config = dict(
    n_layer=9,
    d_model=128,
    experts_per_token=2,
    activation='swiglu',
    normalize_top_k=False,
    router_noise=0.1,
    head_dim=64,
    attn_scale=0.125,
    init='normal',
    init_std_up=0.0395,
    optimizer='adamw',
    beta1=0.95,
    warmup_steps=459,
    schedule='cos',
    batch_tokens=32768,
)
Below are experts of layer 4 (counted from 0) of a mixture-of-experts language model. Rows are named router (the router's row for the expert), gate (a neuron's input weights, with its number), up (a neuron's input weights, with its number) and show model dimensions 0-127. Each number is 128 + 24 x the weight over its row's rms, rounded and kept within 0 to 255.
After each expert's rows: a language model's description of what the expert responds to. This comes from a sample of Wikipedia text that the model never trained on.

# expert 11
router [147 151 137 144 160 161 112 165 136  70 160 138 144  72 125  89 132  86  75 136 104 111 128 121 172 125 150 137 116 109 133 118 106 149 159 100 124 148 135 133 160 119 127 119 143 164 119 123 110 122 144 128 143  88 116 133 142 100 143 124 138 101 167 143 106 134 124 139 100  76 108 146 115 170 183 162 108  91  54 127 108  82 147 105 107 153 117 145 127 125 128 153 105  84 107 140 114 121 139 123 119 146 111 144 129 164 126 114 173 143 152 108 142 131 128 129 134 144 116 127 111 145 116  86 112 155 151 151]
gate0 [130 143 104 110 145 131 123 127 121 173 139 150 138 109 119 130 115 134 130  94 175 135  94 124 150 109 121 128 107 134 143 116 154 129 145  98 178 134 141 119  76 150 125 105 117 107 153  95 179 155 130 110 167 150 114 123 113 154 126 119 104 124 129 125  97 190 160 133 105 200 151 139 155  90 123 133 172 162 159 124 162 170 111  98 126 171 133 129 109 131 106 121 143 156 127  94 112 131 146 164 170 135 123 174 107 128 136 126 143  79 118 115 120 173 103 121 105 138 122 132 142 141 139 185 108 136 126 136]
up0 [149  86 131 108 113 120  94 106 105  93  89 128 136 134 157 135 153 137 128 162 104 167 169 143 151 107 128 146 141 112  76 137 112 194  86 104 102  91  79 111 132  83 135 166 123 105  98 149 128 160 138 159 144 112 167 168 127 102 109 146  96 133 112  58 145 138 105 122 138 103  93  77 120 118 135 160 141 105 139 168 115 124 140 161 128 112 148 115 143 130 134 145 105 108 121 115  85 127 106 120  95 129 142 109 172 112 132 147 126 140 140 147 146 117 133 150 105 122 151 115 125 130 160 108 121 134 140 134]
It responds to: Paragraph line breaks before headings or new sentences, plus periods, table pipes, opening parentheses, quotes and heading markers.

# expert 1
router [141 167 138 128 123 143 107 109 127  96 167 136 128 130 135 128 103 110 121 125  87 103 130 153 139 130 109 103 137 120  78 128 106 136 156 146 114 139 161 124 156  88 162  93  93 188 118 140 105 168 111  90 149 160 101 154 103 130 145 114 118  88 179 129 120 137 144 146 122 113 104 156 138 161 147 131  96 105 116 110 113 117 136 115 186 149 148 142 149 103 115 162 149 138  81 149 174 106 106 126  80  98 124 148 112 142  79 111 149 122 151 110 111 131  94 106 139 113  91 117 115 112 156 104  92 126 158 125]
gate0 [159 126  93 138 136 104 126  93 134 135 122 141 165  89 128 151  87 123 177 143 152 122 114 123 131 116 102 135 118 102 114 139 163 123 151 120 163 105 141 119 121 108 136 109 115  99 198 122 166 140 123 101 135 156  90 104 102 104 160  88 133 155 146 160 130 151 123 128 176 147 101 130 180 121  94 157 144 140 156 134 106 175  95 124 112 168 132 134 115 123  90 102 165 178 120 111 123 130 107 135 135 104 118 141 111 110  88 131 164 146 122 147  96 179 116 163 133 151  93 132 110 118 165 140 127 136 127 107]
up0 [148 112 136 115  88 149 112 109  85 123  98 116 132 129 140 118 192 143 152  79 122 174 164 150 157 127 117 136 130 113 107 152 111 114 100  89 107 134  99 102 149  96 112 212 136 118 101 137 142 138 158 117 141 135 132 137 124 122 111 108 117 112 129 107 136 126 123  90 169 125  91  82 104 116 121  98 181 135 155 177 109 117 147 161 119 111 159 143 144 130 126 144  99 116 117 145  94 125 101  84 112 168 108 143 165 111 139 150 137 140 112 127 109 131 114 111  76 108 124 113 124 165 128 140 134 120 123 163]
It responds to: Final year digits, closing parentheses and spaces in infobox birth and death dates, plus mid-word pieces like ack, und, tern.

# expert 10
router [137 151 106 142 130 192 120 152 120 139 174 117 135 106 130 160 127 132 128 152 124 145  91 143 106 118 113 126 125  92  86 116 113 112  91 144 143 139 134 131 141  80 126 112 124 146 137 136  89 153 159 131 145 136 105 113 138 136 143 142 165 116 137 142  81 138 143 128 143 139 138 150  95 134 119 131 127  99 144  95 122 130 143 164 186 106 130 150 113 128 143 197 118 117  79 138 149 125 128  94 120 155  95 181 137 137  75 124 164 110 128 136 131 121  86 130 164 136 145 109 149 121 150 126  52 107 172 142]
gate0 [139 134 102 149 106 144 141 169 157 174  98 144 169 114 135 100 107 120 128 115 148 137 104 159 121 102 113 161 108 102 117 121 152  80 142 128 158 125 124 117 117  95 116  86 105  97  98 131 178 104  98 110 149 155  62 104 108 105 175 125 137 154 146 159 114 149 123 164 121 143 152  88 132 143  91 155 117 140 148 115 100 146 143 115 175 116 109 113 115 124 103 114 151 163 130 109 149 149 150  87 176 146 129 147 108 112 139 129 141  82 101 129 136 124 109 118  99 171 136 131 154 146 131 153 108 116 131 167]
up0 [155  99 119 107 116 177 133 133  96 107 103 119 118 129 161 129 159 124 110 116 125 149 149 168 121 103 106 165 139 116 123 162 135 132  58  90 139 123  96  54 147  80 108 189 115 102  96 130 133 121 134 113 144 109 156 123 123 103 139 115 147 106 150  88 121 151 136 113 163 122 104 121 135 122 129 122 142 109 150 212 127  95 162 164 140 115 129 105 110 140 103 101  92 102  96 125 123 106  99 107  92 152 105 117 168 110 125 151 138 116 127 151 138 145 123 119 108 112 148 117 118 119 147 140 132 125 109 128]
It responds to: Prepositions and conjunctions such as of, in, for, and, plus colons after infobox field names (UNII:, Children:) and table pipes.

# expert 4
router [102 161 137  90 139 177 154 159 116 127 146 136 101  82 140 125 136  87 157 118 112 119 135 129 151 132 128 114 173 124  84 116 114 110 157 145 142 156 148 104 140  91 129  79 144 138 115 130  88 177 160 114 135 153 130 105 136 148 134 138 139  95 130 109  93 146 139 138 140 110  92 139 144 122 119 160 114 122 106 169 117 110 121 132 120 121 130 164 149 133 121 125  89 143 110 160 155 148 146  82 152 130  93 130 167 123 104 106 152  85 127  99 119 179  85  72 119  90 128 115  95  97 116 137 119 171 135 125]
gate0 [138 151 108 134 143 107 153 123 129 135 123 130 174  78 146 129 105 119 174 121 175 128 112 133 158 117 124 122 119 133 127 116 134 126 155 113 154 153 162 131 139 124 156 124 127  86 133  49 163 143 127  60 155 149 118 114 115 127 149 138 117 157 135 122  88 127 110 127 126 146 124 123 128 125  81 138 168 145 122 127 119 162 122 106 159 125 163 118 126  98 140 142 142 157 147 108 140 121 173 134 111 150 121 137  91 101 122 132 161 120 130 137 118 134  73 147 107 149  83 137 132 172 209 162 141 150 153 113]
up0 [160 120 121 128  92 151 106 142 115 129 139 150  66 149 144 126 141 147 114  99 123 146 124 108 133 145  99 138 141 105 143 174 103 155  76  86 125 105  69  72 122  77 113 186 128 138 111 175 148 103 124 120 139  84 169 134 131 126 100  97 111 114 150  61 149 122 129  90 150 130  80 112 122 122 149 122 127 118 156 170 132 117 124 172 137 103 134 124 149 128 126 150 116 114 124  96 153 134 122 109 104 116 124 110 159 103 147 166 140 138 110 120 115 118 128  86 122 119 128 112 117 129 138  96 130  95 133 124]
It responds to: Articles the, a, an after prepositions, plus first letters or pieces of words such as An-giosperm, St-at-s, ab-s-olutely.

# expert 12
router [121 143 113 147 158 136 123 157 155  94 155 125 146 121  98 106 130 113  92 100  80 126 142 134 124 145  96 108 123 130 121 124  95 105 165 149  98 194 136 132 159 174  92 128  83 125 106 110  71 139 146 133 114 140 108 125 144 125 120 148 125 125 131 157 125 115 126 148 135  78 128 118 102 125 176 166 107 106 110 137 132  94 136 114 156 132 115 155 148  95 126 143 163 136 129 152 181 135 106 145 111 112 110 125  68 174 107 104 121 100  92 141  91 104 101 110 144 116 106 130 113 130 106 124  65 142 136 129]
gate0 [143 131  97 138 141 130  87 134 175 134 103 162 136  88 119 162 104 104 104  99 170 100  95 130 107 115 114 125  87 145 127 111 167 129 130 157 192 137 169 150 112 144 140 108 103  96 126 117 155 117 124 126 129 157  95  84 162 114 138 144 124 135 117 158 120 130 113 171 105 145  92 127 168  64 118 155 165  97 130 140 113 125 134  88 129 136 109 104 121 127 119 117 131 131 124 132 141 115 174 137 100  87 115 128 123 100 143 135 122 148  78 144 112 110 120  98 130 165  98 115 165 125 110 180 106 148 113 129]
up0 [146 107 137 120 100 133 158 130 106 131 104  97 140 131 158 113 167 149 115 121 123 162 145  96 143 120 121 134 125 114 125 144 131 156  90  89  72 116  95  73 154  98  90 175 137 139  96 125 127 134 114 105 127 110 177 150 122  91 111  98 129 123 135  96 136 152 140 122 165 148  99 104  88 153  99 120 100 145 161 185 161 125 136 162 116 113 138 124 134 140 141 129 110 101 125 112 122  95  86 104 123 172 156 120 141  96 131 163 119 105 144 113 168 138 140 117  82 116 173 127 137 145 171 115 123 127 131 166]
It responds to: Past-tense and noun suffixes such as -ed, -ated, -ment, -ence, and final digits of years after "In", as in In 1991.

# expert 6
router [ 90 141 137 138 153 152 115 152 145  74 154 108 141 139 121 120 118 151 126 156  81 142 113 132 151 126 113 106 131 103 127 128 123 133 126 131 132 151 173 126 165  87 123 134  92 173 135 164 114 163 140 109 159 145 109 140 102 114 109 103 155 109 156 145  63  76 162 156 156 104 131 132 109 114 146 161 141 128  96 120 110 120 178 143 162 176 128 152 121  92 114 168 122 147 150 138 131 102 145 112 115  98 123 154 109 160  71 104 170 120 122 139 139 169 104 117 167 117 139 130 117 122 127 132  88 142 135 130]
gate0 [129 134 102 130 112 102  87 141 132 143 122 142 155 121 129 132  76  84  87 170 120 126 128 103 119 110 128 116 122 131 146  76 179  84 152 138 156 130 141 138 104  99 138 120 129 115 139  70 127 120 137 121 133 152 124 112 125 135 131 123 143 168 132 143 102 164 139 142 134 140 161 160 111 118 116 102 161 142 120 112 139 168 122  91 120 166 137  98  98 102 131 129 150 148 152  81 114 132 152 162 163 110 141 151  90 124 132  93 141  99  96 136 118 165  74 120 158 133 123 121 111 143 144 214 146 132 119 103]
up0 [150  89 160 129 110 119 123 132 144 119 134 147 124 141 113 119 125 145 116  95 141 160 134 125 152 117 113 175 135 126 119 145 128 170  58  79 142 104 100 133 149 107 140 186 103 116 117 158 142 128 137 120 124 112 180 154 151 114 133 111 121  88 150  95 116 101  87  97 136 109  74 113 161 145 144 146 134 137 137 150 121  89 114 145 116 118 133 153 127 119 144 132 107  97  82 127  96  76  95 119 121 175 127 110 160 131 116 181 111 130 139 139 119 115 121 134  82 131 142 111 126 120 150  73 136 106 144 172]
It responds to: Beginning and middle pieces of words, especially l, el, pl, oin, such as l-ist, j-oin-ed, m-ystic, plus year digits like 1-9-83.

# expert 13
router [107 182 103 120 151 175  84 181 156 101 139 142 101 124 153 135 132 121 109 132  67 122 135 126 124 138  91 127 149 106 146 140 105 104 103 139 124 143 141 114 155  96 102 106 119 136 112 128  79 138 122 119 126 158 127 127 134 124 154 148 140 102 168 132 103  90 157 169 136 104  94 153  99 134 155 172  66 112 111  99 111  95 142 144 171 157 130 164 123  92 116 148 162 151 141 127 142 112 107 128 124 109 126 171 126 125 108  96 129 134 112 131  96 128  97 105 137 113  81 143  95  99 139 134 106 151 133 143]
gate0 [133 168  84 137 112 136 118 130 155 147 106 183 170 105 136 116 108 133  91  99 139 128 177 135 148 148  98 158  94 136 130 120 143 112 147 156 169 132 125 164 128 133 135  94 100 119 177 116 149 138 106 136 133 165 109  93 128 111 157 133  93 129 114 132 102 121 119 148 138 155 128 119 124  84 101 154 119 118 141  95 146 153 111  99 128 136 137 121 126 109  73 101 193 157 164  95  99 138 147 146 131 103 102 147 131 126 138 120 149 130  87 117  83 141  96 110 138 154  79 132 129 121 143 169 142 171 106 128]
up0 [143  97 107 123 127 148 107 135  84 125 111 113 111 141 142 131 155 146 100 145 118 155 161 130 151  99 125 151 122 102 113 164 119 166  75  83 100 111 101 120 160  96  96 198  94 115 108 145 109 101 152 123 131 114 148 164 126  80 103 120 150 110 141 118 143 117 114 101 137 107  87 136  76 146 150 146 138 159 155 174 121 115 157 177 118 110 145 114 120 118 132 152 116 108 100 127 116  79  87 105 106 185  90 107 151 124 134 138 122 150 101 140 127 133 133  94 106 116 159 110 138 127 125 131 130 118 116 143]
It responds to: Final pieces of words and names such as es, s, a, ans, ons, ts, as in Guimarães, Minnesota, committee.

# expert 3
router [102 143 149 101 140 152 135 158 118 116 189  98 101 124 144 159 155 158 188 118 133 148  98 161 105 108 107 106 121  81  99 109 103 121 143 114 141 152 180 158 138 112 140 156 125 142 138 157 131 158 159 142 167 137 126 113 137  80 126 135 123  83 147 127  94 115 165 108 150 122 156 138 103 100 121 142 137  99 128 106  78 110 130 158 131 120 130 151 143 167 168 130 121 123 101 157 103 120  99 132  89 140 102 163 156 132  93 125 154 126 113 149 154 152 113 112 135  82 155 165 115 125 140 124 100 148 142 147]
gate0 [102 140 125 144  89 126 118 145 147 138 138 163 137  99 171 112 123 104 142 107 154 126 125 154 168 105 117 119 117 101 135 103 151 122 155 123 198 140 119 136  95 140 163 104 152 157 120 106 118 117 135 110 126 148 122 118 126 136 135 183 108 185 149 109  81 117 129 147 140 129 146 114 173 110 113 103 149 102 114 113 112 146 113  56 131 133  99 127 133 132  97 111 138 188 126 132 100 137 139 137 132 149 118 161  94  59 110 113 174 114  94  85 108 152 118 126 145 119 118 148 158 148 127 132 122 160 151 137]
up0 [137 118 113  90 117 134 133 123  88 123 151 144 101 143 166 113 154 138 102  65 155 137 130 158 149 125 100 149 137  69 121  98 111 160 107 123 163 132  81 133 131 116 114 158 149 131  94 124  97 144 164 127 141 126 135 186 130 131 131 119 110 128 162  74 127  88 125 114 194 122 123 146 121  97 126 106 100 139 139 171 103 126 112 140 130 114 118 125 157 143 133 145 122 127 119 145  88 113  84 121  90 175 121 151 156  93  98 143 156 169 155 121 116 106 150 119  93  96 135 127 124 144 142  99 109 121 141 155]
It responds to: Opening word pieces such as ex, cont, im, pre, and colons or endings of infobox field labels like Class:, Occupation:, Years active:.

# expert 7
router [150 157  98 123 180 146 124 149 147 106 122 131 118 124 154 127 153 111 120 141 135 126 111 159 126 170  89  94 179  98 167 105  99 107 129  93 123 161 154 132 179  87 124 124 131  92 119 131 121 106 120 134 138 143 121 125 132 135 160 133 129 115 140 113  90 106 125 127 132  85 105 129 123 137 164 133 119 135  90 134 131 119 157 139 139 148 119 183 112 110  96 137 101 152 135 169 165 151 119 142 128 135  95 156 126 154  81 109 154 137 130 150  96  91 102 119 109 120 169 109  85 149 129  94  94 170 180 156]
gate0 [128 133 104 142  81 134 103 111 153 147 127 178 185  87 143 105  89  91 134 100 146  97 148 110 136 155 113 130 125 132 141 125 174 128 136 128 161 158 134 149  94  81 148 115 138 107 156  95 142 137 115 113 137 140  62 134 125 129 142 124 122 137 112 143 116 181 144 123 153 146 126 126 182 102 116 124 151 134 141 113 123 128 107 117 121 140 148 118  94 126 115 123 167 159 126 106 117 118 157  95 146 114 144 130 135  84 143 128 125 144  79  98 167 139  73 122 138 154 137 133 150 156 158 191 122 163 106 126]
up0 [149 104 129 119 111 126 140 149 113 116 106 127 119 102 143 110 144 146 108 106 113 172 139  93 128  90 121 123 119 101 102 154 112 177  87  88 138 102  89  98 168 102  82 183 107 122 126 152 136 123 133 147 131 103 157 168 125  83  85 138 134 121 130 102 115 141 108 103 130 105 104 120 135 156 139 144 132 144 132 154 135 115 114 172 101 114 126 126 146 128 126 148 108  91 113 137 125  89  63  79 121 139 147  96 135 133 123 153 123 129 138 145 115 131 157 122 101 127 150 158 115 179 184 108 117 150 171 166]
It responds to: Inner word pieces like ak, ug, z, j, w, ang in foreign names (Bakhsh, Yugoslavia), plus table pipes and digits.

# expert 2
router [142 160 146 135 142 151 118 128 141  90 163 119 120  92 128 102 136  88 112 111 116 126 129 118 152 131  89 119 142  80 116 109  80 118 139 117  95 152 134  94 122  83  93 145  80 158 100 137  88 151 115 136 132 137 105 138 120 132 161 122 150  86 174 134 123 134 115 179 137 108 115 158 120 135 164 157  74 109  98 122 108 135 148 153 130 130 108 149 111 102 105 125 147 136 110 170 151 142 140 133 148 122 148 167 126 128 103  94 143  94 113  82 113 154 104 124 136 106 134 111  64 138 137 128  68 141 148 115]
gate0 [135 149 109 151 128 135  80  66 151 145 130 136 157  82 133  98 102 100 149 130 148  94 120 148 153  92  93 146 109  90 165 106 138 120 168 140 168 117 131 134  92 114 130 123 118 124 145  91 131 125 145  91 137 136  98 141 140 136 165 151 111 148 113 149 129 142 161 128 118 149 148 111 158 146 100 126 119 139 110 123 123 137 122 115 131 125 157 124  93  89  69 105 169 148 132 107 121 152 140 113 109  68 125 144  99  98 144 119 149  98  86 112 116 153  82 165 110 144 133 139 146 171 165 159 160 139 115 135]
up0 [177 125 129 104 107 139 120 104 102 108  98 121 102 148 140 126 130 150 133 118 102 150 133 125 168  92 107 130 124 108 133 152 111 158 102  81 122 111 112  61 152 119 104 195  94 108  97 152 110 129 116 144 142 107 155 139 110 150  95 106 119 103 159  84 138 132  98 117 144 129  97 106 111 127 137 162 132 151 159 162 130 124 114 182 113 128 142 107 144 135  92 132 126  87 127 129 145 119 107  75 120 137 144 116 186 119 136 136 136 125 123 127 150 128  89 127  64 127 156 123  87 153 133 105 127 105 151 160]
It responds to: Vowels inside IPA pronunciations, accented letters (ü, ö, ø), sentence-final periods, closing brackets and name fragments such as -ard, -man, D.

# expert 5
router [102 130 140  78 153 160 131 154 115 106 176  91 103 112 147 156 118 157 175 137 136 127 118 150 119 124  89 132 114  99  93 111 110 121 114 111 117 135 161 136 150  94 119 149 144 132 139 142 117 191 189 150 161 131 143 118 159  92 153 123 144  81 164 113 104 121 172 121 170 135 134 149 134 135 118 155 145  92 118 137  93 108 137 156 133 121 122 152 160 182 141 153 120 122 107 146 145 123 108 103  99 118 110 165 158 133  88 134 151  91 105 155 133 150 105 129 133 118 188 131 128 115 144 131 107 137 122 128]
gate0 [117 120  90 106 136 117 143 125 148 152 122 132 180  79 130 125 136 150 163 124 158 137 111 114 132 135 117 111 108 124 132 115 155 122 138 150 142 130 115 117 129 104 133  72 130 123 161 103 169 135 117  95 139 168  91  75 143 139 146 115 117 138 161 113 108 131 100 132 116 194 124 120 149 111 106 170 100 140 132  99 106 138 102  94 156 113 133 120 168 149 125  98 132 164 133 119 137  92 194 129 161 121 131 167 120  83 116 116 173  89  91 123  98 135 112 139 138 138 139 114 119 129 145 200 109 135 112 142]
up0 [152 122 125 135 142 131 114 136  57 135 138 147 100 112 135 110 123  96  98  75 125 149 136 159 136 119 132 185 133  80 145 166 101 162  75  77 137 102 109 113 152 106  90 182 100 114 130 116 139 101 106 126 143 104 165 161 133 117  70 120 136 101 131 108 152 131  96 120 144 143  98 132 141 155 135 104 141 166 145 176 133 121 153 132 127 110 137 110 147 100 128 143  99  79 101 114 141 133  98 130 100 145 121 101 164 118 123 156 124 150 141 112 140 133 110 111  75 108 124 126 114 141 145 122 122 112 143 147]
It responds to: Word-initial fragments like h, th, rec, ab, ro, plus colons after taxonomy labels and coordinate symbols such as ″ and ′.

# expert 15
router [129 183 137 112 118 137 158 160 139  70 131 116 157 124 151 126 163 141 107 118  80 119 126 154 168 148 111  93 137 105  84 100 123  97 150 133  99 143 133 113 144  93 150 116 149 136  92  89  95 161 127 133 175 160 125 103 109 110 114 135 158 108 103 135 111 137 117 157 127 125 139 152  79 147 132 154 106 120 112 123 100 141 183 125 132 118 126 171 114  92 143 141 114 117  89 146 143 117 156 120 149 111 126 117 137 144  83 112 158 144 135  93 103  97 120 108 106 102 106 141  99 142 134  95  71 165 128 133]
gate0 [105 154  94  98 140 114 114 139 144 125 105 155 124  57 163 110 143 135 165 154 131 123 159 121 169 104 126 124 111 106 139  94 181 137 139 132 173 140 146 126  85 144 140  75 107 122 135 102 177 145 173 108 131 158 148 103 112  93 153 140 110 119 102 130 122 153 117 114 139 185 143 143 131 111  73 136 125 135 127 127  89 130  94  89 146 119 100 132 120 139 114  88 127 143 112 126 112  92 149 132 177 150 126 117 120 118 101 115 149 122 134 114  83 122 123 135 136 145 137 129 162 169 110 179 132 121 121 114]
up0 [179 119 125 124 113 164 141 109 119 122 134 141 147 157 117 129 132 145 110 116 121 174 170 113 127 121 120 144 136 141 129 176 111 176  66  95 115 111  64  85 142  95 108 167 133 137 138 145 118 117  76 138 161  99 147 151 123  91 114  85 107 130 125  88 131 101 120  93 144 103  98 114 126 137 133 148 123 139 156 180 128  98 125 153 113 138 162 127 119  87 142 140 103  64 135 113 122 120  98 113 102 147 139 133 148 121 162 156 133  98 115 136 150 134 134 106  99 128 160 106 122 136 161 101 115 115 148 144]
It responds to: Digits within years and figures, especially the 0 in 2010 or 2015, plus decimals, table values and accented-letter bytes.

# expert 8
router [129 156 156 105 152 144 101 156 132  80 129 121 154 128 119 136 129 120 122  92 101 134 144 116 149 157 115  95 151 116 118 131 134 122 137 140 117 136 159 105 145 132 128 110 125 139  79 163  86 131  99 113 171 162 100 142 123 122 132 151 184  83 116 117 107 159 146 155 114 130 137 125 118 147 143 140 119 113 131  98 136 152 157 110 109 119 117 152 165  74 148 120 101  83 133 155 115 115  76 165 157 127 105 151 154 129  94  97 197 136 118 101 129 129 123  91 159  74 117 110 115 128 149 135  88 119 128 172]
gate0 [144 141  78 147 118 103 106 132 143 110  70 155 160 120 112 152 104  73 137 135 169 105 118 102 138 125  89 143 128 139 168  98 153 140 126 132 177 144 124 168 124  98 177  92 128 122 129 125 137 104 112 107 109 155 112 110 160 137 150 117 118 136  99 147  96 128 117 152  98 169 111 125 140 122  97 110 140  85 138  94  96 135 132 102 129 144 128 106 155  80 105 117 141 125 158  81  91 129 133 143 148  93 149 163 131  93 128 123 165 135  68 145 133 114 106 114 154 130 107 140 140 124 135 152 171 139 118 151]
up0 [141 105 116 127 119 138 129 125 120 148 124 135 100 142 135 133 166 138 133 111 126 137 146 120 136 116  95 133 139 117 118 188 139 140  81 111 120  93  55  81 156  86 115 177 103 110  83 124 107 131 112 117 132 120 172 155 107 122 122 149 140 113 127  65 133 128 133 109 165 103  89 111 145 149 147 139 114 138 149 167 129  94 127 175 113 125 114 126 147 150 119 138 117 117 121 123 136 111  90  80  74 156  89 110 178  84 130 164 141 143 154 119 143 107 122 102 111  93 124  99 103 130 135 111 129 123 103 143]
It responds to: Commas and semicolons separating list items, and final digits of years in phrases like the 1993 film, the 2011 draft.

# expert 14
router [135 185 138 116 161 167 147 174 140  85 146 157 135 107 153 127 159 114 122 131  91 129 129 146 136 145 108 108 147 106 119 113 121 110 139 105 129 161 131 111 152  95  94 126 124 159 100 144  83 155 130 103 160 148 117 135 127 136 162 149 137 109 149 114 105 125 118 179 146  96  95 147 132 162 180 153  83 120 107 121 114 140 167 139 166 143 114 156 120 115 101 144 142 138  92 172 141 116 110 117 133  92 148 161 123 141  90  93 152 132  90 124 106 147 120 102 148 103 116 125  93 121 160 125  73 120 150 159]
gate0 [127 161 118 136 130 133 124 140 117 130 108 145 179 100 104 151  88  89 183 105 126 115 123 142 101 129 125 123 106 105 153  98 175 127 172 141 162 143 155 129  99  89 163 123 135 100 171 140 158 126 150 101 144 151  87  91 132 135 160 148 146 145 131 107  88 113 115 103 140 148  97 128 125 114  98 144 128 123 124 107 120 173 136 128  99 138 142 136 116  87 130 116 180 173 139  95 107 110 150 177 134 103 154 154 145 128 143 124 153 145  95 115 108  94 113 145 116 140  81 112 107 134 174 167 134 131 139 151]
up0 [160 111 110 101  88 166 118 109  93 131 118 132 106 127 117 136 172 145 134 148 118 158 153 144 170 100 105 137 114  88 127 171 133 150  89  93 111 127 102  87 136 104 119 200 138 145 101 125 166 148 164 123 143  99 172 145 107 105 119 137 132 116 161 103 128 135 123  96 147 122 101 130 107 121 121 157 129 116 166 171 127 128 107 170 103 119 130 112 133 147 132 131 116  93  93 140 149  83 104 137  85 166 150 130 196 130 135 145 107 142 135 177 144 113 134 121  96 109 141 141 134 142 146 115 104 117 137 134]
It responds to: Suffix pieces like -merican in American, -ian, -ic, and mid-word syllables in names and words, such as Democrat-ic, Penns-y-lvania.

# expert 9
router [109 130 123 128 117 128  88 149 126  89 167 126 126 120 142 111 129  84 117 152  83  87 100 158 144 150 123 120 126 140 120 137 110 147 147 141 125 105 146 162 155 123 105 122 158 196 100 134 122 174 145  99 154 142 107 152 139 126 148 152 155  66 141 129 104 144 183 148 114 103 119 143  99 121 160 135 146 111  95 116  63  93 145 112 110 132 141 163 138 110 149 169 115  96 128 136 132  98 116 111 118 106 123 126 115 148 120  99 147 123 115  97 140 170  94 105 125 113 125 157 140 103  82 105  88 154 144 138]
gate0 [129 110  56 117 170 114 114 137 136 145 124 172 148  79 113 127 113 144 149 119 138  98 110 147 124 127 127 102 115 134 160 129 148  68 155 149 150 147 130 161  85 128 133 112 124 121 170 126 137 139 109 110 145 167 124 144 114 136 127 140 124 145 115 130 105 138 117 137 147 157 133 121 156  70 106 129 177 134 162 161  69 179 133 109 101 148 148 144 107 151 128 101 156 152 156 117  88 134 144 139 135  99 133 147 112 152 131 126 147 102 126 128 113 103 100 132 140 118 104 108 122 126 150 157 135 200 167  97]
up0 [165 128 162 111 112 139 112 102 112 129 128 112  90 161 138 125 140 125 118 103 145 178 143 148 132  90 110 150 129 103 120 176 130 153  67 117 117 118  96  98 139 124  98 171 110 115  93 174 141 142 156 136 123 155 162 147 112 122 132 111 113 114 137  72 140 118 120 109 136 128  74  92 137 166 130 128 118 138 131 159 118  80 139 145 138 113 145  75 138 101 123 150 103 109 100 136 107  73 125  73  96 141 110 125 158  91 118 150 103 126 152 114 157 111 129 131 113 134 158 145 130  84 136 129 126  90 104 118]
It responds to: Section-heading == markers, capitalized word starts like C, Ch, New, Un, and is or was in opening definitional sentences.

# expert 0
router [142 134 138  87 142 130 115 167 132  85 151 119 151 112 112 125 152  71 149  90 130 145  84 156 139 131  84 133 160  77 126 132  81  97 120 125 128 161 145 114 117 137 123 101 124 132 136 135  85 139 110 107 169 160 133 141 129  91 154 122 118 110 105 153  70 112 107 148 126 133 133 149 103 127 145 136 146  80 114 125  98 108 136 118 122 157 125 145 162 133 180 134  80 152  94 170 123 134 101 133 102 141  99 167 125 153  99 108 146 125 120 128 144  81 120 146 126  79 146 148 117 151 122 144  89 131 131 158]
gate0 [150 132  92 110 136 121 100 111 172 128 122 161 151 119  99 137 144 113 131 115 184 131  61 146 151 117 111 102 104  70 160 101 131 107 110 132 151 148 108 148  98 121 141 120 105 124 100 127 162 132  91 106 186 158  89 114 137 105 151 140 131 161  95 136  88 137 133 138  81 150 137 164 146 113 116 163 142 101 145  93 104 165 125 122 101 136 131 130 157 105 102  97 143 117 115 105 112 107 118 141 162 115  80 171 135 153 143 109 143 169 114 116 135 115 140 145 120 104 133 146 121 151 151 175 128 145 125 141]
up0 [138 126 122  99  94 142 130 137  94 140 103 125 139 132 122 140 192 124 123 135 117 122 149 114 161  99 120 122 123 105 148 146 129 157  78 101 121 180 103 118 142  90  81 170 114 146 108 117 170 129 108 126 158 123 160 160 132  91  80 114 102 132 137  81 119 124 123 120 156 118 103  81 104 149 148 126 101 124 163 192 124 106 138 181  86 109 130  96 144 125 107 131  98  82 119 121 131 124  98  95 117 151 124 120 179 102 131 152 115  90 104 129 116 116 135 107  88 111 137 147 125 118 125 104 144 131 124 137]
It responds to: Word-internal pieces and common nouns such as year, play, one, plus digits in tables and date ranges, such as gr-oup, b-ay, 1-997.